From a checkpoint of a small mixture-of-experts model trained on Wikipedia: a variant of SOAP for the experts.
Below are experts of layer 4 (counted from 0) of a mixture-of-experts language model. Rows are named router (the router's row for the expert), up (a neuron's input weights, with its number), down (a neuron's output weights, with its number) and show model dimensions 0-55. Each number is 128 + 24 x the weight over its row's rms, rounded and kept within 0 to 255.
After each expert's rows: a language model's description of what the expert responds to; "mostly gets" lists some tokens that are sent to it at least half of the time. This comes from a sample of Wikipedia text that the model never trained on.

# expert 21
router [112 107 114 123 160  88 143 125 125 116 146  93 117 121 101 115 140 121 120 155 141 152 135 148 104 127  96 124 131 151 128 132 124 136 159 136  98 129 176 109 122 134 127 100 132 124 137 122 109  80 112 101 130 114 156 106]
up0 [ 90  62 130  78 133 124 162 123 127 147 131 166  97 123 136 161 110 103  94 100 133 138  93 102  70 146 180 140 163 127 145 139 109 159 123 115  98 165 100 125 163 149 160 105 111 113 158 125 142 133 126 130  95 152 162  94]
down0 [132  97 151 153 142 138 161 143 102 128 138 117 104 154 117 125  72 131 163 111 134 154 102 143  94 126  93 149 158 131 136 139 171 138 121  71 137 128 115 123 176 129 164 153 142 157 140 148 125  77 128 121 162 192 132 116]
up1 [163 129 104 121 148 113 120  78 179 107 128 109 100 129 136 116 111 123 109 156 115 115  87 144 136 150 178 126 168 168 172 125 104 107 147 121 142 124  91 134 107  83 160 103 138  86 113 161 111 104 111 123 116 105 164 127]
down1 [160  68 149 127 142 148 140 120 121  87 137 125 155  86 136 104  82 111  93 122 119 154 149 131 183 119 122 118 181 160 130  92  85 129 136 136 115 128 133  82 131 120 113 125 134 124 172 130 143 102 126 140 146 129 142 121]
up2 [171 139 115  99 157 130 117 112 142 120 101 114 112 117 126 122 107 123 101 108 129 148 123 111 127 139 155 144 135 153 161 132 133 129 161 102 101 116 139 157 152 118 119 122 161 107 144 132 110 131 171  68 125 162 114 127]
down2 [135 119  69 108 135 135 117 103 119 135 128 127 150 147  84 115 127 102 177 151 169 158 116 152 114 112 132 109 156 147 116 138 122  93 130 129 115 155 108 116 154 113 135 162 139 178 188 121 120 100 142 138 140 105  77  92]
up3 [137 146 127 143 159 136 108 121 108 118 113 130 110 150 141 113 134 127 119  97 103  98 125 110 145 112 102 154 126 107 163  95 125 128 176 176 143 130 145 131 164 145 136 118 129 114 146 131 126  93 113 156 136  93 171 131]
down3 [ 97 150 100 128 113 149 100 106 160 115 148 157 147 157 143 120 135 155 132 125 131  91 140 111 143 120 139 118 135 107  95  76 120 141 122 158 118 135 138 119 165 131 120 157 109 153 133 115 101 130  68 101 120 123 150 125]
Mid-name syllable pieces
mostly gets: " Re", " Pa", " Ra", " Ka", " Vi", " Ne"

# expert 10
router [138 144 114 103 161 134 125 141 147 145 154  88 115 159 133 150 114  72 167 148 111 108 109 112 137 176 107 138 131 180 127 127 130 160 101 138 168 106 129 130 128  89 127 108 134 127 113  86 126 140  79 127  73  73 122 137]
up0 [147 196 109 116 111 128 140 146 156 148 114 149 139 101 113 161 108 134 103 114 133 126 113  92 189 166 109 110 106 137 111 172 115 132 129 128 133 146 134 104 131 130  88 134 112 140 118  87 131 144 101 118  78 143 126 137]
down0 [165 133 131 111 128 130 127 128 120 144 111 145 149 146 141  82 132  87 200 131 107 118 139 143 143 132  91 177 130 150 138  93 130 116  79 127 127 109 106 130 119 110 163 131 153 103 141 151 145  98 115 128 133 110 138 118]
up1 [152 144  98 129 142 161 114  85 132 170 117 152 144 108 138 108 113 145 156 135 112 141 109 117 133 114 108 168 125 141 146 118 134  97 116 115 118 108 117 173  93 107 114 168  98 126 133  85 149 111 189 104 131 104 133 145]
down1 [ 71 126  92 137 160 140 127 105 136 136 123 143 109 148 124 149 138 135  96 127  99 132 100 131 165 150 129 139 145 148 122 122 100 177  91 108 177 113 144 149 131 120 174 154 172 146  82 125  97 120 142 128 157 110 112 109]
up2 [125 144  97 135 124 110 128 153 119 144 115 101  84 107 113 139 158 130 137 101 101 107 139 106 161 157 150 101 127 140 118 141 135  95 130 142 149 119 138 117 111 128 138 138 115 131 149 121 129 117 145 111 113 117 103 124]
down2 [142 157  78 138 130 106 121  71 195 122 135 116 137 128 105 139 110  89 149 105 131 142  97 108 151  89 101 173 145 134 114 106  98 135 110  95 140 197 124 121 115 134  86 149 106 131 156 108 128  96 111 132 104 144 144 103]
up3 [126  95 114 116 151 138 163 170 106 106 121 102 181  94 165 141 130 154 110 110  98  96  92 165 137 185 103 130 164 126  89 110 100 130 164 126 159 136 126 125 118 122  70 157 136 135 142  88 106 151 120 106  94 161 103 170]
down3 [153 132 136 101 131 157 150 108 141 168 139 137  20 139 136 143 109 103 150 121  99 116 108  79 175 120 135 123 137 156 150 154  88 129 114 142 127 161  96 124 126 114 151 135 120 141 115 114 104 145 111 140 114 101 119  71]
Articles and noun suffixes
mostly gets: " a", " an", " United", " would", " will", " did"

# expert 8
router [131 137  78 157 109 120 141 100 124 137 132  95 132 106 162 125 144 140 126 120 133 127 117 132 135 174 116 114 165  90 109 134 110  92  92 138 112 122 136  94 125  86 146 134 131 126  78 156 133 156  86 125 120 160 160 138]
up0 [147 165 149 140 146 139 155 154 144 123  93  98 149 160 142 119 139  79 125 164 138 147 170  94 137 125 146 142  95 109 167 147 144 152  96  92 130 159 122 126  99  90 128 163  96 111 157 134 116 123 141  70 118 106 119 131]
down0 [ 87 148 128  92 142 148 154  55 146 129 176 129 121 147 157 156 111 112 134 152 124 126 109 121 101  98 130  75  85 106  94 117 112  94 123 153 135 103 154 169 119 131 128 135 126 124 129  98 123 120  99 145 115 153 134 172]
up1 [153 132  93 100 156 131 120 180 137 123 149 132  92 140 139 158 122 107 125 118  80 124 169 137 107 120 118 136 108 152 140 121 153  79 142 140 142 129 129 113 117 105 159 128 124 139 142 152 162 129 123 161  98  49 126 158]
down1 [100 148  98 155 114 127 108  96 119 119 112 132 157 130 147  99 164 114 127  88 148 119 102 111 152 158 177 128 169 105  95  48 149 118 117 175 130 129 146 132 133 121 152  83 117 150 132 120 100 137 141 158 105 131 145 129]
up2 [150 163 123 149 140  89 113 127  81  84 152 155 167 137 133 109 107 122 152 106 119  90 106 117 128 160 158 139 100 129 144 143 149 119 143 107 147 146 111  77 126 130 116 129 127  86 122 159  71 124 129 124 162 128 150 172]
down2 [ 68 103 130 135 163 159 147 106 107 138 147 103 142 100 127 146 146 131 121 110 142 136 157 181 142 131 119 139  99 120 118 152 117  98 119 135 148 170 139 119  71  95 146 172 117 120 129 161  77 123 166 113 171 134 123 154]
up3 [131  96 142 162 111  87 167  97 121 144 165 154 102 134  91 125 109 146 119 108 125  93 150  90 140 146 137 115 127 144 178 101 118 159 146 119 154 134 104  82 107 188 155 135 163  97 152 140 140 118 134 139 130 120 139 133]
down3 [108 150 105 116 102 109 128 146 125 145 102 138 162 107 114 109 193 120 175 116  83 135 123 172 159 115 146 137 173 133 126 146 112 103 168 146 122 120 135 170 141 147 137 117  63 135 120 111 120 117 120 131 107 127 168 136]
Colons and past verbs
mostly gets: ":", "′", " made", "ated", " used", " played"

# expert 14
router [128  93 119  92 130 137  97 158 138 148 105 152 118 162 112 145 132 153 106 144 126 126 168 120 153 131 111  74 172 154 142 141 143 124 127 143 108 115 131 102 122 186 109 128 106 111 176 115 131 102 122 159 132  86 133 114]
up0 [135 131 134 123 107 112 152 136  58 140 143 137 139 111 142 100 124 123 113 111 152 119 150 130 108 163 174 122 118  90 172 102 120 104 153 117 126 111 116 132 140 109 131 110 144 152 152 102 149  58 169 152 110 116 121 114]
down0 [146 178 163 126 145 143 123 133 167 133 153 107 147 155 105  88 147 163 120 130  65 147 105 150 126 157 144 104 144 175 132  85  95 135 125 135 123 127 138 157  96  79  97 127 159 139 133 168 131 156 104 123  98 172 167 119]
up1 [147 140 143  98 116 129 128 115 154 143  95  91 111 106 136  97 141 135 104  85 119 141 104  68 130 126 108 142 164 153 130 151 121 132 167 115  94 150  95 154 149 136 140 128 149 124 135 136 164  94 112 127 155 101 106  94]
down1 [144 105  90 132 119 147 124 121  94 165 116 167 146 137 157 155 132 125 136 140 108 156 120 130 168 125 168 125 120 147 160  93  98 105  89 121 142 126  88 131  80 151 151  93  93 112 112 104 134 125  98 123 144 127 100 147]
up2 [ 92 134 154 132 132 103 141 117 143 135 149 122 130 125 130 120 140 101 137 153 131 151 112 123 124 113 140 143 122 155 181 122 104 153 148  74 118 138 125 136 135  96 106 168 124 131 127 147 113 128 106 149 106  82 108 119]
down2 [154 111 156 135  65 138 146 110 144 116 130 130 131 148 113  97 117 143 116 139 126 124 161 133 164 137 106 150 111 136 103 102 150 117 136 159 148 143 121 140 142 125 196 130 121 150 109 139 114 115 110 146 174 182  73 181]
up3 [122 178 143 145  74 120  87 143 137 104 137 136 112 104 140 128 123 173 171 152 101 102 137  85 142 131 116 146 163 130 104 133 146 132 102 102 135 108 140 191 141 116 161 100 159 119 130 116 147 174 119 109 134 154 154  95]
down3 [127 115 116 160 163 145  99  75 138 148 150 162  99  97 131 138 132 130 118 175 112 153 101 121 134 150 110 134 132  82 111  95 142  87 105 131 150 132  75 145 146 135  94 132 128 162 148 115 134 111  86 118 161 117 142 101]
Commas and clause openers
mostly gets: " –", " In", "),", "u", " —", "In"

# expert 16
router [172 142 119 124 108 134 138  86 149 130 178 113 144 104 109 123 124 135  98 131 166 143 122 140  97  97 129 131 141 126 187 104 129 118 165 152 124 153 139  99  89 149  99 108 149 123 158  72 158 158 145 152 138 107  96 154]
up0 [121 116  83 179 127  96 139 151 103 137 121 179 122 110 101  85 121 106 122 127 137 140 121 108 171 104 139 143 142 156 143 125 146 141 152 114 146 136 104 128  81 136 153 123 118 145  93 147 151 140 147 112  71  89 162 113]
down0 [146 112 154 106 149 111 147 157 148 122  92 157 123 166 122 124 104 118 126 111 105 122 134 113 145 155 105 135 104 104 146  87 117  93  76 138 154 134 143 173 119 113 107 161  80 190 127  96 129 180 161 124  59 136 140 125]
up1 [125 147 147 143 158 151 119 133 169 126 132 131 132 125 137  93  88 107 143 110 130 114 147 136 152 114 136 154  94 132 139 156 102 112 146 183 118 148 102 171 122 139 133  93 130 108 150 121 117 107  99 126 137 127 137  78]
down1 [167 136 126 123 145 107 174 131 139 165 128 143 123 160 137 137 127 129 139 115  90 120 139 116 126 166 133 108 131 102 110 137 157 112 139 142 136 142 111 117  62 131  89 113 128 112 136 151 128  94 133 193 102 111 138  89]
up2 [112  90 111 167  92 132 170  82 124 119 107 142  82 102 191 131 110 124 112 117  89 148 130 108 148 113 136  96 102 128 131  92 106 132 129 138 114 124 107 136 115 127 148 107 152 147  89 135  86  71 179 129 163 124 116 131]
down2 [ 95 129 150 122 129 170 152  95 111  83 178 142 126 120 116 152 148 135 137 127  95 111  87 133 128  97 131 121 152 130 112 134 101 171  98 129 109 127 167  83  94 148 125 123 144 108 115 148 101 114 113  72 108 111 113 143]
up3 [105 131 144 112 116 133 139 109 134 122 128 134 120 131 123 154 143 116 131 133 154 104 143 142 116  83  90 132 102 130 167 106  95 159  97 140 131 152  95 107 164 160 127 115 110 167 122 117 142 112 157  90 135  91 161 130]
down3 [103  96 109  96 116 139 138 133 101 119 127  68 126 165 170 144 153 147 153 138 167 133  94 125  99 128 100 175  97  88 132 134 110 128 159  93 119 132 135 170  92 126 162 133 127 117 113 171 135 132 175 132 155 185  96 126]
Capital letters and codes
mostly gets: "S", "B", "N", "D", "M", "T"

# expert 18
router [135 118 126 131 139 135 139 153 154 124 138 111 125 101 117 103 116 113 106 122 142 149 105 115 162 133 125 148 150 136  88 150 127 160 158 125 152 138 124  99 191 127 138 121 112 108 124  86  77 149 118 106 142 156 156 125]
up0 [ 77 146  61 113  98 133 104 149 159 118 158 133 109 121 118 126 129 135 106 147 165 111 151 160  96 109 126 157 130  94 124 159 130 162  80 149 147 117 138  93 141 162 109 139 164 126 119 145 122 174 156 132  95 138 119 114]
down0 [135 125 137 112 187 142 123 104 192 153 112 157  91 122 123 144 106  88 218 126 101 153  99 131 137 143 147 147 149 155 130 115 107 134 139 127 156 130  76 129 131 153 191 124 171 144 125 148 125 139 149 136 137 122 145 130]
up1 [137 141 136 148 143 136 111 135 113 120 121 103 101 174 151 116 138  97 155 118 110 122 142 108 145 152 152 130 156 149 171 123 101 119 123 118 154 124 114 113  98 120 153 134 173 153 128  92  96 113 140 138 127 150  99 116]
down1 [136 131 135 156 106 117 127 100 124 147 150 150 115  84 127 155  62 120 131 130  99 154 125 155 153 134 118 159 109 126 134 120 113 134 127 142 104 121  95 136 129 118 113 105 140 109 157 155 106  89 157 105 163 107 183 140]
up2 [164 142 184 119 148 120 159  97 114 103 132  87 118  91  99 108 116 130 123 140 113 116 131  81 120 119  81 179 161 105 166 108 148 133 128 140 142 123 156 150  93 130 113 144 153 131 159 189 126 146 132 131 119  78 160 120]
down2 [132 126  97 102 131 118 152 125 114 113 109 103 149 136 122  88 136  95 162 136 128 132 158 120 157  74 140 120  73 121  86 146 103 141 130 122 129 146 108  72 108 131 106 124 148 104  98 121  92 138 128 170 171 137  79 127]
up3 [121 135 140 142 100 136 133 131 147 122 166 110 153 133 105 132 107 168 128 130 131 118  94 121  94  93 139 142 118 143 158 115 132 140 105 148 119  93 135 144 130 110 161 143 167 108 140 136 123 125 111 130 130  94 143 112]
down3 [129  73 159 179 133 149 122 129 166 131 109  86 116  76 165 113 131 141 133 133 115 176 118 160 181 135 134 130 122 116 146 123 143 162 144 127 113 126 116 110 136 184 124 150  98 107 106 129 164 109 146 118 104 171 129 111]
Common content nouns
mostly gets: " season", " album", " school", " part", " game", " Total"

# expert 5
router [135 120 108 135 133 123 117 124 144 185  92 133 100  58 141 159 147 136 111 129 119 144 158 125  81 121 116 134 117 121 158 128 118 149 163 124 110 119  97 109 117 137 106 125 165 151 138  66 172 158 135  72  70 120 148 156]
up0 [154 132 138 125 168 115 159 136 147 126  86 137 124 139  96 121 184 103 116 111 158 165 144 130 144 123 152 123 115 153 101 123 134 120 104 123 160  89  84  83  93  97 114 133 107 126 152 140 140 113 166 120  99 136  99 103]
down0 [136 132 157 149 132 142 134 107 133 105 132 120 119 124 145 111 145 181 143 116 128 155 151  90 127 121 102 151 155  96 114 112  97 127 103 107 116 113 165 107 157 142 134 152 109 159 129 112 138 110  95 115 114 118 137 132]
up1 [159 108 102 150 119 154 100  77 147 119  93  99 113 107 151 142 164 105  74 125 142 104 123 137 157 155 122 125 133 158 128 137 121 116 124 137 138 124 143  98 147 113 146 163 108 140  76  90 126 135 110 110 159 113 146  91]
down1 [138 145  77 108 141 102 129  93 140 119 145 107 153 132 121  95  93  96 117 120 102 132 129 158  85 146 100 117 122  90 123 155 134  93  97 133 113  74 124 139 115 145 141 169 154 141 123 167 122 103 110 112 107 141 167 162]
up2 [160 111 161 128 118 134  91 132 132 159 106  92  99  78 112 176 127 161 154 131 123 111  68 135 135 116 132 153 155 111 120 136 119 135 129 127 120 128 127  92 141 149  80 188 126 137 156 159  97 109 132 149 143 145 102 125]
down2 [136 160 111  90 136 136 121 142 118 103 126 157 147 131  96 107 160 134 134 128 155 111 143 119 148 131 108 118 151 119 102 137 122 130 120 111 112 182 160 133 151  85 107 116 109 104 111 140 151 148 119 131 117  85 113 109]
up3 [134 122 106 151  96 171 127 107 113 141 148 114 134 157 133 154 137 134 173 140 105 144 158 137 120 107 115 134 132 113  99 166 129  97 140 143  95 175 112 144 159  81 122 110 111 136 140 139 130 138 130 171 116 136 120 106]
down3 [134 134 157 162 170 152 143 128 151 124 145 144  98 110 138 104 120 145 159 118 156 139 131 182 121 156 188 103 123 130 140 139 115 149 146  85 108 101 134 155 146 144 162 129 136 123  91 124 126 136 128 118 145 140 135 164]
Leading digits in tables
mostly gets: "1", "2", "3", "4", "9", "8"

# expert 4
router [118 157 149  92 139 199 124 167 118 129 108 132 124 133 172 126 156 148 200 139 134 111 147 110 158 144 102 135 158  90 151 115 150 148 130 152 124 123 166 114 149 106 134 129  79 152 108 110 124 115  54 140 143 142 118 139]
up0 [135 106 115 142 102 147 106  79 183 110 111 109 121 102 142  94 108 148  81 115 204 140 110 117 171 135 175 131 143 145 121 128 137 128 143 143 158 148 133 126 160 153 146 138 128 185 133  25 140 105 117 103  98 151 128 142]
down0 [155 111 116 127 160 128 148 112 113 104 111 100 142 119 123 137 124 126 160 102 122 149 153 129  96  99 100 127 138 125  90 187 116 129 149  71  92 103 115 157 105  80 111 159 116  96 134 161 108 132 158 130 144 151 138 117]
up1 [103 120 137 127  96 138 108 116 130 146 121 105 114 135 143 141 122 199 162 146 160 145 120 112 123 121 154  84 143  93 153 119 126 152 145 125 149 136 118 104 167  91 140 131 131 138 159 106 118 128 136 154 146 134 118 126]
down1 [110 142 127 114 126 155 115 171 189 121 137 139 137 139 142 154 111 109 159 142 126 149 118 108 105 162 119 130 101 154 136 109 149 133 129 120 138 148 103 131 103 125 132 150  91 145 130 165 104 125 147 106 127 101 160 169]
up2 [150 130 134 114 102 109 141 113  93 129 125 138 151 109 139 116 102 147 122 157 139 136  96 100 127 113 119 156 140 112 102 133 122 169 118 130 108  90 123 104 160 114 119 145 118 122 153 115 145 148 102 109 129 152 141 115]
down2 [118  93 116 118 195 150 120 200 126 108  99 138 152 164 129 171 165 126 124 107 109 119 145 121 103 155 127 120 123 130 162 129 177 112 139 184 113 111 176  92 118 120 111 137 131  85 154 171 150 136 103 173 130 128 109 140]
up3 [127 138 159 107 114 176 149 152 104 106 149  87 141 119 108 131 155 154 158 122 132  93 172 131 113 124  78 147 127 113 125 137 148 147 141 133 128 147 127  95 113 101 129 109 114 177 126 110  98 129 117 125 157 180  76 111]
down3 [106 125 120  96 145 127 134 167 120 123 130 155 147 149  93 139 127 166  91 151 133 117 119 156 103 110 129 122 164  97 106  98  57 117  93 131  99 122 145 136 128 131 133 135 142 122 100 179 104 109 123 137 166 131 126 116]
Prepositions and determiners
mostly gets: " the", " in", " with", " of", " from", " at"

# expert 13
router [115  79 175 153 117 106 147 128 121  84 126 147 172 104 115  68 134  94 108 102  93 145  90 140 120 160 160 104 152 131 146  90 105  80 131  92 156 117 108 147 137 130 126 146 151 119  78  93 163 147 120 121 139 109 120 148]
up0 [140  97 161 142 167  86  79 113 141  84 101 136 113 138 153 137  87 138 137 149 130 163 152 139 164 165 123 136 181  59 118 135 135 112 146 159 138  87 111 103 131 125 101 111 135 116 106 143 119  94 142  90 107  86 109 142]
down0 [100 134 116 196 126 105  95 130 138 133 128 114 121 117 118 125 150 129 135 149 106 107 175 101 161 119 129 167 124 134  92 156 102 108 147 151 165 119 100 152 153 152 139 117  78 114 184 133 116 122 106 115 102 115 133 124]
up1 [139  78 127 139 136  97 138 120 141  96 133 130 138  96  90 147 122 148 133 134 109 125  76 143 141 110 103 109 171 111 187 130 116 157 117 125 129 118 137 169 175 132 150 142 149 111 126 128 124 121 137 119 158 122 136 153]
down1 [104 150  91 137 117 100  95 119 129 106 105 136 141 123 138 117 136  76 130 170 121 131 130  88 123 155 136 140 134 173 155 132 160 157 123 100 129 138 134 117 147  86 122 146 127 165 104  93 142 159 138 137 144 130 162 159]
up2 [112  70 153 113 119 136 131 140 109 106 143 155 163 128 134 102  95 110  94 129 125 123 132 166 117 145 145 124 165  88 109 113 153 120  92 133 160  94 105 117 144  81 139 130 170  98 169 112 113 151 142  83 143 137 128 141]
down2 [146 150 116 142 144 147 126 120 157 116 145 117 113 129 148 129 111 148 113 116 102 132 111 113 124 167 135 157 109 103  72 119 127 103 118 164 126 124 142 114 122 143 124 110 116 138 113 105 148 142 148 112  89  85 107  66]
up3 [133 111 162 141 173 133 100 103 154 100 135 135 100 106 128 150 112 168 122 145  94  99 102 115 138 140 122 121 164 113 104 107  73 112 118 130 118  86 159  61 138 168  81 109  96 149 135  94  98 113 153 128 202 174 115  84]
down3 [126  83 160 107  77 129 115 144  94 117 186 169 141 166 150 147 131 171 122 140 124 128 165  92 131 128 136 112 136 148 118 136 132 177 125 105 126 135 167 102 129 121 122 112 146 126 130 156 130 138 108 125 164 124 134  94]
Scientific word suffixes
mostly gets: " human", " water", "tic", " structure", " District", "ological"

# expert 6
router [148 120 103 160 120 136 102  82 124 154 120 108 124 111  95 121 115 143 172 160  94 156 162 119 143 155 130 122 159 150  64 144 128 122 121 154 159 144 133 102  97 147 155 114 120  92 106 122 154 103 117 147 133 157 132  82]
up0 [127 153  84 104 124 114 144  84 108 183 110 110 140 105 105 155  91 120 112 159 162 151 108 160 126 128 155 125 132 155 125 110 132  97 130 111 163 103 144 126 140 103 111 101 105  74 171 129 105 137  80 119  66 109 122 141]
down0 [ 90 120  85 129 111 119 116 116 128 161  98 133 145 117  98 137 113  60 126 126 112 142  97 131 117 126 137 139 105 132 117 150 133 125 134 126 152  74 152 110 182 143  78 150 141 137 171 123 105 124 137 111  81 121 134 131]
up1 [152 118  97  92 114 148 148 134 152 165 174 120 112 125 140 116 175 141 102 150 127 127 103 120 119 137 108 132 145 127 157 145 133 124 127 135 150 136 120 133 139  97 163 111 163 108 129 115 154 103 113  92  96 170 142 135]
down1 [150 113 137 137  99 153  95 124 141 148 136 141 106 105 133  96 154 128 119 134 103 111  96 123 103 164  87  95 176 125 143 142 164 149 114 153 108 120 134 130 123  96 159 129 122 133 152 134 150 109 113 103 137  97 120 138]
up2 [108 131 156 117 111  82 111  98 134 135 145 169 141 115  76  86 175 124 164 164 146 158 123 147 130 184 123 141 100 112 165 144 124  98 150 131 138 139 117  84  79 109  84 134 105 122  85 134 157 114 128 114 168  77 122 122]
down2 [131 136 106 154 130 105  76 166 101 132 127 150 152 159 156  91 179 122 162 109 138 135  91 100 113 142  90  96 124 125 129 122 106 109 108 140 131 152 133 107 133 180 116 144 119 115 102 123 123  91 139 119 120  91 116 161]
up3 [117 109 121  86 117 135 102 155 154 126 123 132 176 125 114 125 166 115 137 168 115 128 140  94 174  80 152 123 118  71 153 141 125 171 137 148 137 114  91 153 100 111 104 122 115 149 139 141 138 119 134 122 131 143 114 105]
down3 [168 161  98 141 101 160 120 176 144 127 126 145 124 123 114 165 135 109 151  87 147 159 127 159 162 143 129 115 132 112 137 112 129 137 123 141 127 114 152 103  99 145 111 107 154 145 147 124 126 128  91 104 111 158 110 164]
Everyday nouns and verbs
mostly gets: " work", " school", " back", " School", " released", " office"

# expert 2
router [183 152 166 110 125 138 138 121 129 136 119 117  66 141 125 141 163  90 100 115 106  90 119 119 120 122 117  96 146 104 100 111  92 123 158 117 150  97 122 146 135 119 126 109 141 112 104 134 165 164 141 122 122 121 118 172]
up0 [161 138 117  91 126 104 145  81 138 134 124  90 172 164 149 115 142  98 123  98 134 134 157 118 105 141 112 153 117 125 113 132 134 112  86 139 120  90 160  97 182 136 132  63 109 111  91 128 122 151 135 155 140 137 131 124]
down0 [135  83 141 168 128  81 136 100 100 172 143 114 132 110 117 136 109 117  69 101 147 127 124 150 129 122 140 149 153 125 108 116  86  99 119 103 152 174 118 117 121 148 138 147 144 125 128 126 133 159 169  95 120 136 103 120]
up1 [127 126 114 106  99 111  97 146 114 135 154 102 132 129 118 111 117  77 121  97 119 100 129 145 157 125 141 153 102 166 119 106 158  90  86 128 133 117 137 117 177 112 134 175 180  82 128 111 161 127 148 171  92  88 136 116]
down1 [172 128 183 145 119 130 114  98 145 133 139 154 135 100 118 132 100 130 182 107 143 115  88 139 141 116 143 134 129 118 116 143 170 137 136  91 132 150 121 124 164 132 148 147 126 163 104  96 134 116 145 138 131 127 121 102]
up2 [164 122 112 110 133 131 138 132  91 145 107 145 127 125 141 184  82 122 120 130 138 152 147 111 170 151 136 119  89  85 176 134 147 146 158 137 131 103 137 109 150 100 150 118 130 156 117 113 127 112 115 172 100  58 163 147]
down2 [160  89 132 146 143  82 122 129 132 158 133 177 158 168 171  78 141 121 137 105 138 160 109  95 168 145 150 140 135 127 130  99  91 158  82 101 127 129 127 143 115 123 102 132 144 141 110  95 154 150 116 156 136  99 125 149]
up3 [113 149  96  93 122 127 166 118 116 136 155 166 157 116  84 107  89 172 129 121 116  79 127 162 116 145 128 131 117 169 134 147  82 152 128 105 112 154 153 144 153 133 129 146 124  99 125 162 163 146 114 112 103 121 124 101]
down3 [ 69  98 131 108 131 121 130 103 175 146  98 149 110 136  84 157 122 114 102 177 151 109 142 115 113 142 153 131 102  97 129 151 144 127 164 118 145 152 139 121 149 122 133 117  92 137 123 135 161 143 149 148 132 126 129 141]
Word-final subword endings
mostly gets: "ley", "″", "um", "y", "za", "ya"

# expert 11
router [116 171 166 127 135  79 114 193 107 154  90 147  92  94 120 116 133 131 134 148 122 178 123 156 159 162  95 126 119 135 107 133 108 148 146 165 145 159 142  90 138 139 169 108 120 134 134 153 126 132 155 130 162 157 183 110]
up0 [102  90 100 112 124 108 136 132 149 162 139 149 107  73 130 130 159 122 115 161  79 142 137 136 156  92  86 107 113  86 141 115 115 116 140 142 135 148 135  87 146 127 151 144 161 113 117 129 140 113 173 123 169  81 119 152]
down0 [158 188 172 117 141 110 120 104  84 102 114 109 187 154 109 133  92 127 112 139 117 156 133  99 123  99 145 125 152  89 129 108 142 126 149 165 102  91 131 139 133 119 105 114 160 161 113 146 142 126 145 100 138 131 121 153]
up1 [152 125 155  95 115 105 136 127 164  93  99 136  94 134 137 144 145 113 151 130 116 118 142 130 133 140 138  96 102 122 139 130  93 125 158 125 126 130 154 134 135 169  98 106 147 130 156 196 156 106 120  74 140 170 125 163]
down1 [148 157 112 142 109  69 137 155 148 121 134 158  89 116 142 154 132 179 118 128 151 143 106 108 141 129 164  86 132 125 143 138 143  95 123 160 119 134 142 166 139 113 133 160 178  99 167 154 126 113  93 141 155 132 130 142]
up2 [136  96 105 141 125 137 157 149  72 104 123 116 131 120  88  73 141 108 121 159 137 128 135 111 118 139 155 149  87  90 117  99 147 123 126 121 168 128 158 175 119 157 146 147 118 200 111 104  87 105 134 110 113 137 107 105]
down2 [144 109  88 110 187 180 115 114 149 168 120 117 147 152 125 133 129 118  77  95 134 127 106 136 148 177 151 111 110 101 117 159 140 124 141 163 140 154 144 151 103 124 136 153 146 132 160 122 127 118 165 128 128 128 111 124]
up3 [ 87 168 130 118 131 108 137 162 177 117  95 202  52 126 146 100 125 144 123  82 146 105 107 134 107 151 165 123 149 132 158 134 162  95 138 127 120 153  78 162 134 149 135 139 114 131 118  95 114 147 135 152 113  88 136 112]
down3 [ 78 127 156 140 109 129 132 136 146 109 113 106 141 149 122 128 141 158 120 126 116 124 187 141 127 130 113 118 115 108 154 117 167 113 144 115 142  98  94 181 123 140 124 119 110 110 120 108  89  77 141 139 159 113 119  43]
List dashes, name beginnings
mostly gets: " A", " No", " O", " S", " Co", " La"